config = dict(
    n_layer=15,
    d_model=128,
    d_expert=80,
    normalize_top_k=True,
    n_groups=4,
    groups_per_token=2,
    lr_router=0.000486,
    norm_place='pre',
    rope_base=500000.0,
    init_std_down=0.00821,
    optimizer='soap_variant',
    lr_head=0.0162,
    steps=3154,
)
Below are experts of layer 9 (counted from 0) of a mixture-of-experts language model. Rows are named router (the router's row for the expert), gate (a neuron's input weights, with its number), up (a neuron's input weights, with its number) and show model dimensions 0-127. Each number is 128 + 24 x the weight over its row's rms, rounded and kept within 0 to 255. Numbers have three digits each.
After each expert's rows: "comes after" lists some tokens at least twice as common just before its tokens as in all text. This comes from a sample of Wikipedia text that the model never trained on. Tokens count by the router's weight.

# expert 20
router:127118129106120162161126131163106079155141155136148120128126128109102149130094166122081122094170131144138140150085151128096119102138113107111135089151167159152137131123110111139121150161090184139140104119066121122132123197103121153144097116155123113123083093149096141166133173145129105122166156143135139148115167122130145140131094145094162141099136130136109087142114130096129152132140
gate1:116139142100186118145106174143108098098132097131142115107127098109135088090103127164116123121136129119144095115150117078139058120124128118128127142131153110108134117138127158149156107099114108118112121136148140141106110160120140136129106115131116105117136160122124118070086095176154145138120151098105131146099139121168173142117088147121158119107116110175114156185131092079103114108166
up1:153120152127102113133124139134160081138104113131151116114145152182121129142128113102135107069163119175068130120127160085139123120140126115122104160127121144131079155110114095116139137148140099075091182119113120144150139116148102144113107120106107107139061118192133100145106114146085100149117164132126149098149116100134159131155131163127132146134130103150129101141114091120100141127138
gate2:067135120113150136138167168133102085161106085138144121137132107104116133122106123153094144103160128114193095117076127098141132136136147155103118123097152129120072156136143120131173120097172085129119127124127126122123103156141132161161117143115106139119131110121171126127117168120178134117172149122160104117117163140115137145104145148128100111164157084166139105142124129179138144130139
up2:147119089146107124118096090074106113097142162164131148133105168123154130105110100118134117124135144115120116132087150128173113127099153111119119117155061159155160161093148160153138097086135164164130140092129143103122107138084160110146116124120178150097114115117131076124125148112086170165120149137127120136108128135115122126121118125128156121132162097148142094103147123096118086098107
gate3:128119108116163118123107127095174088151107121140129095142125118135092158113139104164163158100121111137146179138097100153117082122142115110114118113136102104104145142145135138094178098125147125187119139123176117112149110136157112188126097107094139110107134131160114120116078123124169131135108141142081126135125115080161155132127126102103135125175134145153150128115076142141138098162153
up3:143124100119120136132105164136134159072103104105140131137119123135167136151127095145143131118108084148096101119106162182104159092168142117118122088157125136106123146129157156110147136108111154138139155131163136144123171139128132116107077134129145141131112106089096152101133157148102104149192122092139089104162121109114131083114142090149106102133173132162154123126102149119088140129169
comes after: "0", "1", "9", "2", "8", "–"

# expert 51
router:148140161134130138093145138102145134180126148117142128102131160118130130128117126077072115114088176128126157125132149131116155162101085137101096154093144092159153113136095163119118144080121088106139094126156103116136101103136125092135126123100139098125121108158133116092134145149128115074160137163156114155160121135144099084174081101109131114169133118131111160122115130112132082136113
gate1:154124123143113151096137103118144144119115160116122136101119104098126125131142155136119166134078138105129125141125121127157105115105162118143133077136114139107136124120143153094112134148113193162122140138118172136106089155115085087120145128147113102089143145080121180163105139167155122151175134115136132111112156107105151118123132189111094099202102129128119175159128155114123131108136
up1:138150169101159093134126067142206162123114131136162143122154118185150153131166110151157109139121151089136154121086121101122123113130134128143125071120130082108151113124089115109079098085156124147114173161152101138133129143123106145178137134146123144144147118112127168139145126165154140132148113137150108078115136114110122102131123150148130099119120156137132118128098168140125125156121
gate2:082137115141098128090126153112110131123169099135146118142094143105119126119142097122105099131134161086148130133112144118191111132125133123118103145138097125122111129144127157116131127106163118120095129122182168121136117137126063105133160090132146115088104157149137145108097139128129067067144132101128114088136146061086104130144075148138140116119141153084119155160117126107129105132130
up2:131108119146149145133124145140175148138139103101110112130190134107143166167130138161118166136115128120115103164121139129112110163095106123156177081119072122124115160124080118118166138165149092152151130125153143139128128138149101123131129109112118134123087148143114106129142134142122102102115092126097138131094081150102076148103125180117143116098126111154169097123134137080108097162162
gate3:118121095120111158113135145132150167121129148135120143139134139128128149085098164157151146120101129074135126150145108169151100097151143158114124130100108092125115094136109123129099119101113101123168087083140107159125070144122145129179125138127106136112134134162157125119142147126121133115127173093125168130173131140144132082174098156121091132118128100094138162142069161138120085084134
up3:145134173165096132129111117115106126152153145155198161108143104148106148157152121121119131120123162147110153140146126159096151122111134138122147156085141140132118153125134121158189107110098140075127118135167108066147129139160114105144123129094095134124162095163089153150129126124127162161111129140106095085145109144125144112116134113112070109142132106125159118157145111093161144152160
comes after: " was", " the", " a", " is", " were", " be"

# expert 1
router:154110061150166141131140130108143101102135149117145132114139096133092121097131162119121131130162110065168098091101140159135144132143131118095129093095137151134113153122129128115131121104142135139120112156115143123119108173099104104092170105153109119078167144140106139108100133138123078145127150105084132167101112142148131113085122098179158129121102145138110148091118113088080117110126
gate0:125100139169112165095161107056121142115134080105152140084118106134111099133131095127121158148100122142153129111110162189122071123146112107100163112128120139159112142125143107109167139129161103132116114106125116146146102128127103083100161114150085143155150162132144165121093108115119122138169168144136118128120167127120112120120131126183137146141143101126088172112150111104115103141124
up0:167100151147098129161160140158084147169115105105180138128116107170113146100140184155123130135096119134119113139117123158097118114109121193094125165114131071114106174124123159113143120124103154115141108144090143130126115181173117081148122082097122114137148093093109134148134125155117151151146157112105151153108131127108137142103137115122144121135147130130119152125126148144150180107108
gate1:177135073173157133157109129153161105101117149097139081105123120137136127132163147142118134114109151107107087134137170139094136115096132119097119176098101109127160152127125107151076115126143115126127144116131143130106070140169114105066146099110107118145168149106105138096123158106103112135126145124176184125114139127146108112115151147136162104150120123118118113135132112164095093144110
up1:099144103131115121143159155124142105138088173150150122114139149100151150133168185136169157145118158120114106119117120157118148092101087126158115144150126109115078175122101112126086117140102142146152125124116102133142125151081103135098123155106139106147111129108123143127124124117121130108104152098102166066072075117128119157130129113090077104159135178116153105124109116133112134105122
gate2:139114077143131120126101131077146142118131131114181108129121108143145082086145151140124118181152126032139126138189117152076105127113122097092144092140143105136097146133122121150137093102152088135108153147109145133096131138125123161081141112140093137145154115122154162089095122103133135127153144115089136143125146140121128124082148144129127138131149142141136164116116133101111155114120
up2:150146128090102149131107125122114146133149130133123114125117078150138079095109107127123128136126129114141090169076153107118124149154181122158130119135147129082159132144145096155153117148106110169177110115114085134159187148101137140119116089159115119113145123129153118108148108138136175140082131173105148123153128123139168131149186153116105080086118136102122163131113127152140111104136
comes after: " of", " in", ",", " the", ":", " T"

# expert 8
router:129130105162127115129110139129177118086140131123124093128127171137089129145134122129126101109145145132149084155178177129152111150145131152145120103122154156186140103149120120143066106153145127152095127142152125092110115141130121146150088132089129149109110114107113153136159097163148121126127113137191101100142149129123106118137120136165119085195108111113106104140129173091177131133126
gate1:136155090146118153109155102155133093137150104096144149097137133170126164086108118150084130126086131179144140132191144123122119159103096153153127104084124119094127126127140178115084131138184112109115127156161104116112144122122079123145160100103100130144138119129110115109158132144170147134131102125115148143135085150114094108178132109146124120125121123102112159147143125141093124085155
up1:164143126178121131153144157138142110149133164088125131123142136096139150133136126100189141109100123156130120094091120129149137118141085149168134149161098129082137114133146113095120166112110141142135138112146121098088144093061144105154125126110111138122148092130101162112131169125137082112108166163133134084093134112154115089125117129097120070126161116147143152141135115077111125110122
gate2:125157129132126140129125104122105092111127084138122089165099066143151138154146101130085132119171139151121117101162178125107114111117155159128130144089100116159166145135129156142133121144159155133167097131144124109058159143174089110115121125110162154105116108107142096161135112139142156086128133142121124123149124117152150138125173132101103121114099155150112158108129123196139105136138
up2:098114082176123170095129123156117092133136116113128140121060139120108086143130081118094119116140095149092103094177122126132114136141118127102100119137149158146167121148123118107142109160120137137123130140107109155164124115099140119098120124123145157128124153204113153139106129091137143176171101193113133113134156107153101121100120143125072127120144143125145106150147119142135095117132
gate3:110140144143135084134130125110108131144113141150123115153140112129105124105125136116174082169113156100096093145173118128140135091152109184134123117138174126153106206128141117158110141108178083106106092128161125122139116093133097096107079122116129147126098110145119106152113128157188169137129090124155100083120127106166113125131144158115152130140114116119131136127127121090130103138105
up3:130180163144137124141120115138110120131146155093123111162144130096127137146092138135137096128130150142103122104167107114111141123184111122118086111115130167120117073083123163146133137118149121154059123127121140161149145119147120150114092134147130096117134111088139114074152114116127142126153073122116126132117090207174171122111145119126109157124104129151110164145165108103119145133115
comes after: "0", "1", "2", "8", "9", "5"

# expert 50
router:180099162142142119188127122133146100128125159092166167142139175093117077139139117142121131102140115107152154126107144112132124138107084129130135137120159119132197150176094108104085103134145130146133102129114119106132150166111156131128117148097100101101086170087107128143099140166115101126110116126149123118099106151168136116130118181126130143132092128102116144128089132103145122152135
gate1:110123144105139142115094103123095155133111153136167171164131141175061113125135163106134114100156131100137114163107118109130133160120130125143113156094113130119180103151090127105138122158165074127126119122108099123166152156138155132099129090127131085120108178084109083102113139165137113171141119133108129116129116139160106100124132131114129135122120113125147107186118161169092148114141
up1:123131126134130129146172104143123105143166159136106145087157137152129084173100097153138112108130153123117145104140136139150087118162139203197115159164146102107082118162131141118141117097103109068119131155150131140141122124081116142103136138103138172128137140139185100137139133147140153122113095112141123157136100126160108127111124120158098165148139138117140111145142119146087122157099
gate2:118126086108124110143108149111114129129127198129137133143131140103128133101150121165139154136140149113108133147111117126154126120121126191143150132146078113113179168144136130123162110137158107155092123157117139120106084105096119105143194155091102100084137185138160135148126160134146143128152124122129070069115115140117147142115104165145097127156116119097101141154110157148134125108114
up2:092139123131149098086121097133108145113095126172145110165148144102143093136124125157116126140099107112062103144076113061144154103147146090101122115071145177135119150137132122139148162143139127097157135120089118150139159122120110127162117128156157163153132108124103087116156138152145132117103134133126119109170084146124137123076131108110128127123113167149128111121128107146071137130148
gate3:120133167115127113129134121116140156124097115138130163081153163088108140120107122169128143158056078164132104104153124147140112124111150137083120151087131103157157099139079094106137107097127095128131096167149122112132109106112111090154164168109084128144124172105133112113142155127142151158170097130143120117132129090134166124119127183121102118100126134102119150108130134119127145157108
up3:144126135164115147152096102126175123118093044135115147125110141122177132124116157125134122146141126121127076148137138096084119148138109117117123095130102140136125102116118103085141123143119140117169121146129157089103144168127135129143154155129110117102132150179137165102120114141171103143162115122099196187152093163142149123134107128139134156148136122116097098146114081131113119150150
comes after: "0", ")", "3", "4", "5", "6"

# expert 24
router:149139156143107162114126128168130145118184167101141118136126163158144137161104073108118091106175069115118132153088117153147092120158125124100095147113114130155154086158116153159124087112124134166092172119087156132116096102131176124161126146141118096110135119150160099158110127111170116136154122100126102151117130159133139125147140128126154089111156141130150128147125122129108116094125
gate9:119194129156138153114147127141117126138141140163116120177149120147112166129119155148121113159138128105079142123121162122178152136125157143122103139153098104158136087085076122120115116117154121115144168136092137120089143081122186169095123103111127154155165139154170098139103136143133115112118112102126099094134184145081146139134144118134110118105159124159097133118141105112129125101125
up9:137147117103087113118134113132126139134133099131114156057137108118138094111060164141145127162139138137133146135106110188127127097070138147089135117125108138093168107113089155164120140118126156126135100112103123145145135151127101122108128178093119119121182158140089106161107120151121143107132120068155112127137094165148105129145106109125135174125142144126121122155137076136126150112143
gate10:163131147153127173136129088171109121135164104137138123126133096135168144078111149158136116112136116124127152189184161112162121164114146134199133090106168137154144129110089143122114111067135125121104130130099152134106100122157146109141163117104102131118130146129143158155126137138146136106104137120120126111124139144163148175115141069121138095154155135152120141147110147096155103145103
up10:106090197142135171102127112107124107129183125161149138134139151110148136116154140121130139153115119091141163086153094148128136134118134110108097105153092134146158119124187160134173110115124154109152095149114123098148121094131114150104124121151109088107139098127158127115097081096114142164136097177166128118144134115158100126084130110106128092148111127169170129138095134113124122109143
gate11:183145123123098166091102098161108128120151101142148133143164076118131129148162131148093141115096125132112150163128166121127136138121126138183088124126136128130108139121141130085129103130141131137174160174104129128090141129161194158108158134098116138161117145095144120138056139142119127143126170128189130128158118147135110150151107157118133106104113108147140128125136166110121099093130
up11:148173153104096115095121107137169126144094121163123168188105105101137108109144156093139137107137081187164102109132097126091131115088093115114126104119121108152150112156130132104094122137151127091151135131136110115128101161121086177132126126093124123161155144137098133165140113123161130089114156129200117080115113124163098127129132133127138149118134160155105146144139125125116117120118
comes after: " of", " in", " to", ".", " for", " at"

# expert 32
router:119135133124130120133107167146143119100147122152090146109106134155098185109081164127134150120134139145126136163144124171134159094138148129122143106182156151062144120150129106094128174132120122124103130120189131148101113146162125134129138106164106123115150135084111123162133120152145125154092123117116129092112177123117142100181124137118135113133074170137172114136132131103128181114151
gate37:067127155098130119142105132109143147165119145112087154107139146104128156086126122129139100124129152137109111124127135120135102091153161133099119147119116123143083107130166139118157134123122121110124128130118116146101122116135146150106180156125160195169186149108103113139081087142114152181150152135119122110154131110072146132142136119102145156122118157168125125135151173130123176131179
up37:118115128110122105152162159134062118146201107121196084133127117131133133148143120133128086134101114129114178112121113103111123089147106132089083131119123095147132098146121129087136106111102119082166120121127130122122146172147151167126103150126157146135194116167145113150102142132119128110146124103141112159128122145130102149157111098149149125123140140115139140153111152182147097141110
gate38:133160167113138130133114121111132123137133087154080105142097162150107163113118145134130119078100133081130133150155113120134127099176174138122157114114177095075152143100112110095109137098144100143079133139162131149129137096150168139130145154165131138111102125159148112131107124124170150116106151128123131113105140104143109106101146150106162090161136117146138147107141132158058116117166
up38:110136145174159167143132147148141152142141169158118133094097126152108119153158084126117149147153103148169108123100122100123112139164123127166115166123113150145161147134137153146139095091119127101149115158153108115131091136119105084090130156116153095113113123186149093081121112124131123065146134120146127148152116122152127125081146093125096132110160126103178084092130139114153133114124
gate39:132164135161116155131120134121079127145106075119140144130128164135132144078134115119141125136132128132115120167138148194133115136128141124138130084116108120118114147147138118117161198083122139146114106119177125157105050143111120118112150131137083145137129142091132153156108140163175166157119119141147149106107135117114130133156161153135153121160082115139183115151162154113114151121142
up39:141150152118109085160164142131114073181136124157161123111146088108069121156105147131138141148138120094105132127094093146154163095115169134118078129088129103151137101102131132131119130142136126121139156134140145110137157157155141146145145119126127181102165152148126120157166123101147116151163104094162104143118152130127148118098060139124141115117126117145157102114162131106146103174135
comes after: "2", "1", " ", "3", "4", "5"